{"num_hidden_layers": 13, "hidden_size": 256, "n_experts": 32, "experts_per_token": 1, "d_expert": 144, "d_shared_expert": 0, "hidden_act": "swiglu", "moe_layers": [0, 1, 2, 3, 4, 5, 6, 7, 8, 9, 10, 11, 12], "router_score": "sigmoid", "normalize_top_k": false, "routed_scale": 1.0, "balance_loss": 0.000402, "balance_bias": true, "router_cosine_scale": 20.0, "init_std_router": 0.00676, "lr_router": 0.00126, "num_attention_heads": 8, "num_key_value_heads": 8, "head_dim": 64, "vocab_size": 19426, "norm": "rmsnorm", "norm_place": "pre", "norm_eps": 1e-05, "positions": "rope", "rope_theta": 10000.0, "rope_fraction": 1.0, "qk_norm": false, "attn_scale": 0.125, "tie_word_embeddings": false, "parallel_block": false, "init": "uniform", "init_std_qkv": 0.0354, "init_std_o": 0.0, "init_std_up": 0.0354, "init_std_down": 0.0, "optimizer": "muon_variant", "learning_rate": 0.00804, "lr_mult_o": 0.935, "lr_mult_down": 1.5, "beta1": 0.95, "lr_head": 0.00795, "max_grad_norm": 0.5, "warmup_steps": 200, "schedule": "wsd", "decay_fraction": 0.789, "decay_shape": "sqrt", "final_lr_fraction": 0.0, "batch_tokens": 65536, "max_seq_len": 256, "doc_mask": true, "train_tokens": 352700000, "max_steps": 5382, "dataset": "wikipedia_en"}
Below are experts of layer 4 (counted from 0) of a mixture-of-experts language model. Rows are named gate (a neuron's input weights, with its number), up (a neuron's input weights, with its number) and show model dimensions 0-255. Each number is 128 + 32 x the weight over its row's rms, rounded and kept within 0 to 255. Numbers have three digits each.
Before each expert's rows: "gets" lists some tokens that make up at least twice as much of what it gets as of all text; "comes after" lists some tokens at least twice as common just before its tokens as in all text. This comes from a sample of Wikipedia text that the model never trained on. Tokens count by the router's weight.

# expert 6
gets: " and", " or", " but", " &", "/", " to"
comes after: ",", ")", "),", "s", "\"", "\","
gate0:159143120118116117115076131100133106151175102074163122162104118135162120133166082157107125111066073221147118130023154084091189142101174145123129129150162107135153126178081108200091144118137098086129156089136120159094110111143129176189124130161093136157096102101073099114117188090119135121169118145100167016147175082072093125138154113097142118142154180146140155148137144095107136142150142147102121161140107134148149150127118098100159172121094115159081147150092158130114086134110104150121071123070138093109129111103090194064150105141107106110171089110148108100107111093078152173098140146166121146165067137149131055154118137138144096105148074161103100119157164117108110107087171089116121165136177069112050140174135094208151128130143155146124179173166109104134095128068137
up0:093106129123161170148161106145089111111098174145111127098145090103078116134098125121164153101205152075107137111180139141119113122188095052147107143071121107093110124088147145129139089140156157171182102109161153114181155131144114057052143103161179126123138125163163156135134070128136097144086121129123103247150082158208115135092156144129123089119140129098114120089074129187167090135101116134174132130101093114110145093103135176148115069116135124152164112109150103147133128109109118115102139113193101108148116176164209072213087152148157159107108133154120105161162105162168068099187120077101138129125194117122155166097117161123113151121111172100112134140166101121155128175116094172104136122165103180175179116125135166058125157121117096097142045112128140121107194133163154

# expert 2
gets: " first", " was", " X", " W", " E", " were"
comes after: " the", " of", " The", " and", " Santa", " on"
gate0:125138128181173171137110099187146141095134120065146157133142131085155114185145168161125161134134144164112142090186074134072145170158168145136078093136112170141103155061146150105144132148147223124158139103151140129213086102141109116156126129152100090076141148054155139134085094097113104114124067139102148127192145112122111115094171086086127165128099139120163151093120184078113096154168072126116151142135153181124094156182171112082122111112107097156169131153192165126130093142173086129141105138136077138110148137105148132138189105113099171157146119175148130063065165119143109138116166096064110173106110107128173106049081076137117146101109165127191106161156112124125099113141172126124070159084083098123140111112074087176122178128139167184104144069150144106086083110156122
up0:125122144142056146124149111199139145099142121116185133159139174140100135199141182185100117147088104134114104094171153091095115118177173139132137096136134140081160121152172151122148120061136138093132111121123090106187122113210102105123138095144147129097045162125158177110147135114146143073084096121121113112188111108083175123135143133065160131088099143141109150116175196133125127152074088067127151158111143131142078112060146184092150098106207082085085123116165123082080126088159172139130086144109075140162087141101132154141095136138068101096155112092146183115134090117156124124122127095125095153147132075047128117143102120177140132093108153084125146053118164163182070114177148173066112176092158151125131125144184074164118142117101161147115088122106161162148145171095134

# expert 24
gets: " |", "th", "st", " /", "nd", "rd"
comes after: "0", "1", "2", "3", "5", "4"
gate0:091154123141163100083096123106147144103145124080145138070145131106081197051118142125123127100154167125196160079189121150132121152114158126148037008112103115172122125167183096175088116174128173137130161108082126099125132103097101146156161180127093108169130146125107095168093125114073154134124203130131102139160098112147123135083101132155145162137156127107156104130088121149119141124151144156128121096133125167126128105123199139074125161133136131145112144111134076205172146180092148142180094095122125140120117151114103149103085137100144183096059156057108140124176101109154041089155196105103100160108124157125135124121090092155126176158146088124108190175137121115124148064163063115143069111135158162103158118159155160147113117122155167120170090088097182096122116190108116
up0:130123124169168113078102134124082133133116116148115154140147188152118123072137114130123088108126089159116110094120088104153110130086164086096149201156111160148187193151071183120102099096136165128084122092168110117127143144118156101043117032107085142087178104090123159119146168103128106165160164154112165184135112109137177103099106139101068122102160154142128159098109140153135103151124096058058135130084150122103111129123067110150139128145124072150121098117141149101077153071178081137105142144142156058134076112137111124153133128138121141117127064186183119149129117058151131161110096123175127135100132115125093144105157165119112206086096194130126144132117103144082133162105150128087136184147083099182106126124054189102106198156095076139193137157131134160126150043151116

# expert 0
gets: "-", " -", "===", " Swing", " Great", " more"
comes after: "\n", ")\n", ".\n", ";\n", "==\n", "\"\n"
gate0:116072117090152105146147125103147107131104087103182129143133138131160106130155114133143130103152099138176145184036110154098095151055141134153180147173139149089110129160097133113117170150141143174127148117156101099154138072124092135108156149124167162161136103110132111149111124126171141129125171064165115093120138154106091181139149114084080132150110167108126162210057203133100106076060131124167139144110093108116121170106176169178171139134179135104155148186135160159136037149086110156156091134155163163112128151144111139129129095145133111128167185127129143147036087075159150152104130124152094151125180187230121141151123145156133110099097150123141095111115098096178160129139073135131173197090064189110106177115143134134143116148126132132187202067130083133167095132144132
up0:187149093184118139067147132145103140133142176151044118163148134178138191075157135103124095159118140119120116103134119125102182104187090150171099145103141099189099117143145133149166123104078099104120135104118096144108101145122140106137103131157093169109161122100092146168143123106106174124129161241072127137095104153152156099140133110205089086137103095187140148105187080098143155185138110146119139117135153131137126166111122102132115112107083122196069124171178101136057170090127145089106144106122194135091124141118102149124064147095099162091109077158091134112150097166031102121146161168090131108127100102116081075175088188128140109146166150164098106121139145125136080117109131122190118083115170050121137105118114137099165136135179074109085068161144156147072134096160141

# expert 5
gets: " ", " American", " British", " Indian", " English", " African"
comes after: " |", ":", "°N", " a", " November", " an"
gate0:166101087158106120126129121103099141103102093077086088141144135138125145152094085168139094146103123216107161156081119125108201171085114136141165104221160095141139113171111119140129136108121173175135133163139096060163201074096148097129146124147110165162149140097094204140125128155148157189150137106151022118096087172147159103128107141126080118192139110144104108159136093116086203127124127083139124127180104125090161179166189112139109088178153137171182167141142156177124104110112105151120146066132104065094132125164101150125139129161070129084125158156129145102138144082146096135096090082175124141194094135140119103169054091170100101111157137106130153109107079099089173134134119142117134082148108119120101150135095150143234147128114129086092122147125103142123110179126164
up0:106141107080116101146165115133102208109143074154133162090138167108093126085191131138141114127106090065108085087124079133088102141156169084143079128117114186118114130092150160089151133166135124129140107091169181131107155173168117124149078102198146113142114151161065094097101158129132104068130167117109152143113104125088091119108141085126098188084133132093149121149115174170099086156104123132129167141125104153177074093084079132125169138066089119023122174152129083142144134128135097141169151162209173169087133166118160104123151119131181132119111150120100095150112175159088074125134168137114140088067162122153201167123136126088079119151138082104188146175117122128188109126147215070154121116122130108122060076072129121108152109125184146136136152180131092123106127113096117

# expert 11
gets: " the", " a", " an", " The", " one", "The"
comes after: " is", " as", ".", " of", ",", " with"
gate0:116107110180146090102125158067119121133140122092075133127124054111122181117150168106117083189189141080157081144135075161112133126088172096160097086130150149120121090099175133139153111094153092135075133121118119114139098052083136109097116058127130135148166144117169174141087133113175097159113091133118149123165134211136092137119110178119097099085138102109109070099095158109146062127136099121143080160134127111123156117113083117153157170097090085074166147115163156149119211109144134155116133138216153111089162068098114166107151111129155091103145186125139145128033132138150160158142159075077144163138116141109095076123138115091135166133104098096105150163133175118175118073141179100106188107098171120048116132062098167138206101108105155087116160117120149118160161140120101
up0:134111103077113127160211096106180126147119116128154104070143164117130094144097125153087084193101074169142177115137069154171113117112103123172147175098145127204156160155135133209084150109150142167129085115101172152096130147130148153115146163145131171081161138149145101184135139101120077153143137066108070107152161099131146130173124136151145146200086118106146162115127123140045142111163145066138131132126155127080127122074114148121127126147204144128121079099089185127121121181138104060134114125144130114079086142114113093099160127074081157093095115144160151121181170125131136144135075104146132141166119140160092151092138114164168139122203099195157141081076123159113096146132166085126084138070121102177159140184149129157095104128184112069109086141082066087069138104164140

# expert 12
gets: "\n\n", " |\n\n", ")\n\n", "==", ";\n\n", "===\n\n"
comes after: "|", " |", " |\n\n", "\n\n", "===", ";"
gate0:128148138115110095126130157189109075147096187143142134161108097213078155172146089128105146151127148065114139140109135083163149136086132136150153120162165153126114131090095182075114144078165043076086100139070072115123109104181045166099084133060070134170152107100146118123159102153106128084144155124092119113153138142098192145141059085143123121127162147143130146117074161157145159178076075090094100114105138134098104178105140134146154084169094124095133118126153109186160132129150155162157135062113151103161119143129148168119038114130092192113154110127112148089116121128128131163170116096104174160095105104148083152067128088137156155136135102186172144114122081138133146106114104115155167164105173104154118094111071142095114155099114122096144089144096135087111185107127023
up0:137094147144099146132193086163126067158169179084143167142128158110076111106105107168090171128139122109122118150094089101145090090051114111128136090146158099133163154071101144145135162120146083148100090131068131166081143199104085139090072199062087091126140110127110139085185105122138176121133124127154088152103136123123133127077114123163118129118112158169147107154134187096150173193083115082097121064143138142081191193140115144131165101145123185087115104148146200129131139117097144181084125114144122122136113137087130129106106155124103151106185164046115124128082068158094094154199103099119182146095118056169056185102117149096104164186104138124111145129092069120124134135119130118138110176109118136122115066163105151116195136120126115117152098097183114126162157149090094

# expert 3
gets: "1", "0", "2", "m", "4", " P"
comes after: "_{", " ", "-", ":", "^{", "+"
gate0:169110100133072091107176139154116119125144136126160115141107182151128079066127144114099106167120109134195129125125168163097165116104097145137153157085170147110145119169065064118104175127119111157106133105069130081118096119140159132120136138185184138140057138133174149149098173098082152145118214070163137135142151093154125156159108125135119134100107155125219120093126143122122126177116161086115075048132098111171149104178175164143168159106083127067065121174111144120195135200112108110122124192129123196097121130141084098151178143094055131078108158101148155071137197119115190114136161108180083104131123177122125098154136138056145119146167152097105126114179140171127107128136091098142168145165198167122084115147148117122098102179119116134102097140137147122116128150073145
up0:140187132070106132086142165090115135140165099102177132148160137148110087062145136082086068114065135118204125142140107112123111066092156136097076210117142106069107087125060134117100143106105107132146179153091151075098163195086157156134129118123147124166127083089160118119078171095163148128100135136163126121164138128164168179121156108102101173107150151179144192134107127101158103173165163099139087096141119168152120100170098172182087104105088078061101131131110181149157155146118095079138152186092104180124127127129070110076176131120086135087131093098145166092114193148097084110101124117204087161168089186137097153136138152062139110131130161124176139107174129156128139082101103122130167073139135136126128091145146133119089111166128145160125140148150168141112127187069103

# expert 22
gets: "=", "°W", "0", "°E", "==", "|"
comes after: "201", "200", "202", "\n\n", "198", "199"
gate0:098110171143136090055157145149065208124136185096107137161180180156191146126103137181140079137149133113106160097149107121144117096144149159076181125117134146162132136150076152144111130102163103124186161124111114118117140092169123112108154149112133115184146134114105160152100088219173124168127068118102113138047129108153107115110099117090098117072104151123181060118108074168127171126136171169093191100130118151123139121179160192089165129151095095156129089131086174085140122122050154179087172078150128180125208121155118163159113124080079122096113139084160146092145121129122145169172116105149096092155090157143084024160162076160126118133151103120081130099151163114148146113130151066115122118140122136191123179086111104114146133161106099117174107111127148157132146126148128
up0:164146097137106168213143174119142075151112067174144111102068087132098112134118156100145156131118110098160130117121136147159171125106155101209041158175136104120127109139161109108143099109127104140139124124131104189069177195095133074129097163147137138088090117168164107100143165092086174096143170182135140084178107134108138128139142098179192138171165061155128154146134222113114087117105063087132064131097142093138082121156124093162077126101114150137114151136195106153104134122146087139167130124114147136111026140108129116112164132187172167157090121155125098143130172151133139121068159125122175181080147131180112139117085147094151105127116121182157104132132085120129120130136149148139129152084068169091135151150195093131130149135127168100092141191123083045111119133108134

# expert 27
gets: " in", " |", "|", " at", ":", " from"
comes after: " |\n", ")", " Born", " MF", " DF", " located"
gate1:125080141084095111091120140110075183163156131136167162118081125164100128099128146098133098089194132119108113183153178127073129150142093149142150174188145143117130135139086137148091108123103127153141133137182119119105108128112119086128138148087080120140090112126180131133075117115127163116145096076168119202171133080086141178131108153094082168121137142152122115112129133189199147156136135083126073121143074096127136152153108147139096101065093064101092095175105100139161189182131074168118100104142140159206149166119178096097159049155145150085105112160097127127206157053068150099196128119105119100092180087135139142140092159138100114149087160124139147097123073105125140119124067142129116116159116063086100144127177095164178060125175088116104104125128102154151119179131179
up1:117108133165120118115149122176137140101098096113148127146148128148192133099109109123129115174130115101152098150135063085130165116115169111123124071100140084084106158170102205144140129081113094077139122173117107131145121098100190083174173099151122143114090159119152203154087127064153149148127160166132122048089114133154183082119155141159162139128074134189066123147115122121082119107125159114102137081091151180132116161136159164136160132106129120196145167151167137095078100095142201092128172092200179105082146092170127111178103156113118135099147117142160122105102133103161066063138128121127143166149137171104160069172135099149163167137139113105084125167099110055194092108111177129182108140137142202088071099145092135077132161127122101098137160126116159158106133189114048

# expert 16
gets: " that", " which", " this", " who", " This", "1"
comes after: " (", " \"", " un", "/", " '", "—"
gate0:132131171089100108152154172133152089106155164115159152133104144180103121095111127109125132089074193157124157113133080120124160161070147126120178122135136059137107093097082116169130104122163143128177105147074173177153134175122108126091108110114126112077121143138157105158101145153141106126085119092203147112104117138179131141140102167133124086116172116134143149162095156161123192132151113134144116125071122114179132156093046164183128087165105142106145164139146143137169111100162112146063084069080133157169116088200136140172144146125147128085155104129094150111163121168166084142189085074139090134162118117059114154138110124137092073150162128052177187134121120175116120095112171111098125145116074098161139118125093177131077115189174189096108115184058095170092128143190205
up0:091122106139121125086116075091105155136129107098088118133160198066182085178144139192177053107141104102183112137169146131111152086121102149126086118176119184139168094133128116105134161068124131104096184119154133083118101079072137133149128124143155139130144124102127139106134061099131086126165082126103155115108074143133127105125134106170109180179098146094082113084152138091171101131138106103147075107150123132106152095205216110086114153111166111138135057119117167114159135151134117101144124181202131104053149190107155111113132133132122153158103138097163112119090129129069147093093126155140145127080180110176136120143170147141145178114102173170103073160121136093151136187173095160155129147155147168078163135130196095083159156096128112138109125144159166080199126128089038

# expert 23
gets: " as", " As", " including", "',", " like", " by"
comes after: ",", " such", " known", " well", " served", " and"
gate0:148169104115132126136119139123094131192119181147155165118082065136190144079142070157145133138116185105145164178120168185115124099113148142127132141152139180160104172123062131146051155116092125138136108127169143095127132183088071145193088108150143115166058085187123145081109129099180162164128121100092113082137188145117097091160122144112079176084088118114170126116141128141070097100129124099123161156141133176184163146171155143088131178152147116142162075107124115087130199058123079163173122151094120155097056197148143113134103105155188130123119135124085148120125107174158185099097149182195096153102110187068071116119172121131183113121101083084102165124138161121137130151090175164157139145105082153151134112130161124130107109083127138070143118073103122100133109120121129
up0:084145099092149112129157190154127121094135097104128143140173157152120154136113181099167132120153100147059118077133145096123105125134062136120146119139147079102111110150157164142198118129135170072098133138094121082133131123133179089059153175110128156124160205086117123180130085174118105096089131132141125140115090125141122145093127070139173096170127098207065119121154117131213144109132121155100121081091095084101112118071151163186168064120117136091116185152139148149161059166103177088123118125200104091130189096072113149123133110130112087118136144123150157157087109084100110124131121123091112147152118113195193115150071080132135127106150202115175049100116120100124111118202110102109042148168166101148119096139064146094104149167127124131099135142137161168075130133135118

# expert 20
gets: " on", " the", " On", "On", " along", " about"
comes after: "°", " in", " ", " at", " of", " based"
gate0:139088124144156090080156097139083089121117146089106113109172144101099098201155044181050157141159183067057156148127148175135107139178079123160088111119165174074133137185143156155189131153198120102120134133093139076160111084110138109147096068050148072091144117106167106161124108094108064142111114129132169111098105121096162142139142100140149218086135116164093124151154094096147160158120113146198112209103097144143128092122140108141133160152123118069078097102172127106145119112113139146133109115144165147122123101157164139158119137092066122153134141137188164103132127164098143128164124172076153130146171145155120122080074137136100121164181131067129164063099095172111101131101165117170110140123112137059117112118133114154108145086128130180145125168086116172127086097077154
up0:065187117132118038122154116089096132098146129083139096062094122147114110209057147110121138125140146116058132114126122109163084133174133115163162077115181095131160097174131112137203165130114165104136171116127111099140173073104151149132095127128174101109118103145096119141160111109140151118116084088135114040112150116119149107080133073079141122156131109111137136107129143076150110172163048206183150162169153142130139128125145090145129152087108115057107155115172083108118130135160137138130184085166111120149085099150093074190133128146087135123113148155091095157168142123140140092152119138133138124150180132144127136158148123167067152180090109118112233065093124119151151108117134109185142133197055136116151172153087174136146161142084128143128116142131126137166094094056084